Weights of a small mixture-of-experts language model, trained from scratch on English Wikipedia: 128 experts in each of 9 layers, 7209 steps.
Below are experts of layer 3 (counted from 0) of a mixture-of-experts language model. Rows are named router (the router's row for the expert) and show model dimensions 128-255. Each number is 128 + 32 x the weight over its row's rms, rounded and kept within 0 to 255.
Before each expert's rows: "raises" lists some tokens whose logits its average output raises strongly, later layers aside. This comes from a sample of Wikipedia text that the model never trained on.

# expert 104
raises: "ute", "u", "ul", "al", "z"
router [155 105  75 132  66 174 162 120 160  89  98  73  78  97  91 134 125 138  82 101 122 100 115 146  86 163  90 136 141 136 154 151 108 184 130 152 156 130 133 149 149 126 127 130 124 120 121 109 140 114 106 175  79 118 157 119 127 153 191 133 158  81 132 121  82 157 140 111 120  79  90 170  62 139 122 128 186  77 161 112 145 113 125  84 145  96 133 197 144 155 124 183 123 171 195  85 137 134 129 161 120  46 157 141  93 100 132  95 182 115 116 117 102 123 119 133  80  96 160 156  76 165 198 100 130  76 108 112]

# expert 32
raises: "\n", " |", " "
router [109 138 150 139 101 202 142  76 146  77 159  73 147 159 125 118 132 101 105 112 152 148 143 150 164 103 125 141 152 100  97 169 193  84 187 141 192 147 160 140 120  97 107 167 119 101 171 140  98 103 164 103 102  77 193  93  96  98 114 200 158  66 126 152 131 132 110 136 171 144 130 184 131 109  65 112 155 126 152 152  83 137  79 171 140 161  78 135 130  55  97  81  58 113 167 160 130 155 125  85 109 113 106 138  73  99 134 143 168 184 122 130 159 150 191 115 106 170 162 101 116 142 152 163 108 182 111  86]

# expert 59
raises: "s", " ", " (", "\n"
router [ 77 129 112 153 139 132  75 123 129 141 120 103 131 126 132 175 120 116 129 146 142 113 104  95 107 137  84 133 196  80 164 129 137  70 110 127  78 151 115  96 126 120 105 125  67 111  95 149 115 125 113 126 105 131 173 172 146  76 113 133 105 154 146 183 161 162 110 141 105 162 185 105 108  86 114 144 139 144  84 135  64 103 157 121 136  89 121  93 152 129 108 127 120 141 152 203 180 123  46 119 125 176 148  81 162 128  71 145 121  95 107 140 152 143 176  71 108  99 152  84 143 123 128 135 197 135  76 151]

# expert 74
raises: " and", ",", ":", " –"
router [125 110 161  93 122  97 167 105  92 108 153 147 125 118  88 157 153  75 114 136 122 146 106 142 130 152 108 148 206 165 112 158 113  97 104 138 105 118 100 106 166 188 179  88  74  89 144  96 155 133 137  92 126 112 187  98 110 123  79 179 113 126 105 146 105 103  94 158 119 132 140 110 177 102 106 132 141  93  76  96 137 111 175 158 133 169 101 146 187 104 143 171 106  77 164 105 160 122  96 187 166 176 116 161 124 123 128 177  75 151 111 157 160 144  98 112 138 139 123 142  99 188 161 197 156 179 145 179]

# expert 52
raises: " (", " from", "ie"
router [168 103 114 124 112  93 128 136  92 137 164 159 101 174  97 155 135 160 148 128  90 125 115 134 130 104 149 122 130 157  68 191 113 114 190 123 154 145  76 129 178 111 111 100 144  79 169  94  84  90 116 160 136 152 145 141  94 100 135 104  99  93 123 159 177 109  56 138 138  70 135 140  96 136  90 126 197 125 115 149  80 153 116  82 164 155 133 124 106  83 148  90  66 111 175 136 155 152 109 124 182 164 149 113  69  96 153 193 136 156 135 106  69 181 183 126 137 193 100 110  99  94 161 170 124  92  92 127]

# expert 19
raises: "as", "f", ")", "wi"
router [195  84 112 142 149 152 142 138 199  77 147 111  68 102 110 140 157 188 170 125 186 121 116  85 168  76  82 181 149 160 127 157 130 126 196 197 145 144 155 143  94  62  75 129 151  99  97 144 149  74 170 157 150  99  98 109 120  69 136 124 106 156 114 175 136 146  96 154 136  94 140 164 134 131 156 107  98 141 120 167 123 144  68 181 143 210 117 137 155  79 136 105 117 113 126 136 151 177 121  91 108 172 165 134 182  70 173 144 109 153 127 138 106 179 188  94 179 137  71 163  97 120 114 132  71 111  81 121]

# expert 99
raises: "a", ",", "ian"
router [140 142  72 153  91 122 180  89 141 181 104  95 171 124 109 110 138  81  75 140  99 143 144 135 135 177 182 109 143 176 121 176 190 145 129 119 160  91 126 125 178 157 173 130 148 136 100 129  94 153  93 145  82 143 127 195 165 144 119 140 167 135 108 103 135 187 167  97 123 134 157 138 118 146 114  97 152  92 155  69 146 100 152 118 167 106 175 140  61 122 163 151 123  98 146 158  73  97 147 172  71  87 147 122 133  83 104  87 150 133 103 119 109 118  77 128 123  98 126 100 116 117 137  84 119 115 128  64]

# expert 115
raises: "g", "ko", "ne"
router [146  96  71  87 123 109 127 133  72 115 115  86  60 152  65 101 154 174 151 150 195 152 110 185  90 158  91  82 114  99 131 129  98 168  69 155 102 118 200 149 127 110 143 154 163 138 121 133 141 115 109 171 110 164 149 116  85 141 105 107 127 142 152 161 159 169  86 185 143 153  98 128 141 114 154 146 151 121 135 153 189 131 100  94  69  97 135 125 110 128 129 116 182  89 132 135 142 198 161 148 169 103 173 115 123  75 129  56  93  92 116 145 140 144 115 143 105 140  88 101 140  99  52 102 115 153 117 133]

# expert 65
raises: ",", ".", " of", " in"
router [ 81 145 140 100 167  70 113  83  97 173 132 168 160 103  78 157 130 114  89 187  59 165 141  85 148 135 150 130 155 156 120 152 102 140  65  67  80 165  59 128 133 140 117 135  68 157 149 124 116 163 182  79 100 133 172  95 151 141 124 117  53 110 183 115  66 111 146 159 107 141 113  52 140 121  96 113 142 108 119 140 166 102 134 149 102 156 110 133 179 110  99 143 113 147 164 114 172 161 114 146 161 112 105 133 126 132 163 142  76 122 123 180 148 131  41 106 123  78 155 173 116 160 120 106 142 108 156 157]

# expert 90
raises: "o", "ic", "is", "it"
router [180  91  80  75  65 131  97 114 107 135 118 144 147 143 131 107 128 127  96  74 126 187 102  99  53 131  97 128  85 157 108 172 115 125  67 156 173 150 177 132 101 127 152 163  85  99 117  73 166 106  88 126 174 171  93 139 113  63 131  80 131  91 115 110  85 165 142 119  86 116  72 173 106 161 133  83  90 140 137 127 159 103 140 157 153 122  73 120  82 140 125 164 117 135  59 144 135 195 160 123 105 100 185 169 138 114 182 125 114 100  82 161 175 127 130 111 167 157 112 139 157 107  80 179  97 124 117  98]

# expert 122
raises: "s", "ic", "n"
router [136 170  80 119 138 111  89 112 182 175 144  76 135 144 133 123  98 113 111 170 115 153 130 138  86 130 152 109 119 151 146 126 166 155 183 101 129 107 114 102 180 119 174 138  98 122  89 114  61 179 107 117 152 116 166 148 171 167  80 108 125 124 115  97 127 103 147 158  72 102 137 131 172 154  94 127 120 110 108 126 182 125  95  87 139 152 141 140  84  98  72 155 166 160  77 119 165 195 112 106  88 111 143 105 133 151 123  80 191  97 209 148 152 150  77  86 105  93 147 103 158  93 164 105 144 149  63 103]

# expert 89
raises: "la", "li", "s"
router [136 147 148 158 118 203 121 142 147 198 128 125 116 145 131 134 139 112 136  86 158 137 155 142 115  70 137  91 110  89 127 155 111 170  79 129 174 125 105 198 118 142 112  97 106 128 114 100 159 154  72 126 109 155  94 183 145 192 148 121 144 152  57 147 124 137 138 114 112 149 116 131 117 182 114 142 151 130 140 144 168 118 122 100  89 131  76 170 128 211 115 115 139 215 114 147 103 118 183 137 143 133 176  71 106 114 158 140 101  90  89 158  98 164 155 121 134 113 129 141 162  70 141  92 101 168 168  98]

# expert 77
raises: ".", ",", ";", ":", "\n", "s"
router [111 112 154 191 109  96 132 153  96 138 146 145 146 134 131 128  62 111  95  95 148  80 126 126 139  92 130 118 114 118 176  96 158 138 104 127 107 120 141 112 109 128 105 109 131  86 135 100 170 163  77 142 177  99 131 221 174 178 194 162 153 168 166  93 127 135 157 135 160  85  94 147  96 132 178 141 132 102 118 106 123  89 179  79 119 107 171 161 114 168 159 130 115 127 175 192 147 108 162 155 127 108 119 139 129 148 142  66 125 121 149 150 135 125 136 187 123  87 190  89  96 197 136  99 146 105 132 159]

# expert 82
raises: "ven", "o", "val", "ved"
router [126 130 123 155  88 159 137 118 117 128 100  95  81 144 147 114 129  98 147 179 182 119  73 119  79  78 150  93 140 142  97 176 126 194  82 117 129  98  89 145 126 123 127 135 153 172 131 114 111 184  87 122 112 145  89 150 153 204  74 115 128 142 100 154  78 106  87 144 131 107 186 160 166 183 129 127 132  95 140 159  77 121 148 130 115 121 121 181 100 172  70 136 123 130 105  86 146 159 159  81 109  70 131 122 166  76 115  80  84 143 115 154 123 194 125 133  57 116 101  81 170 113 191 115 116 152  80 105]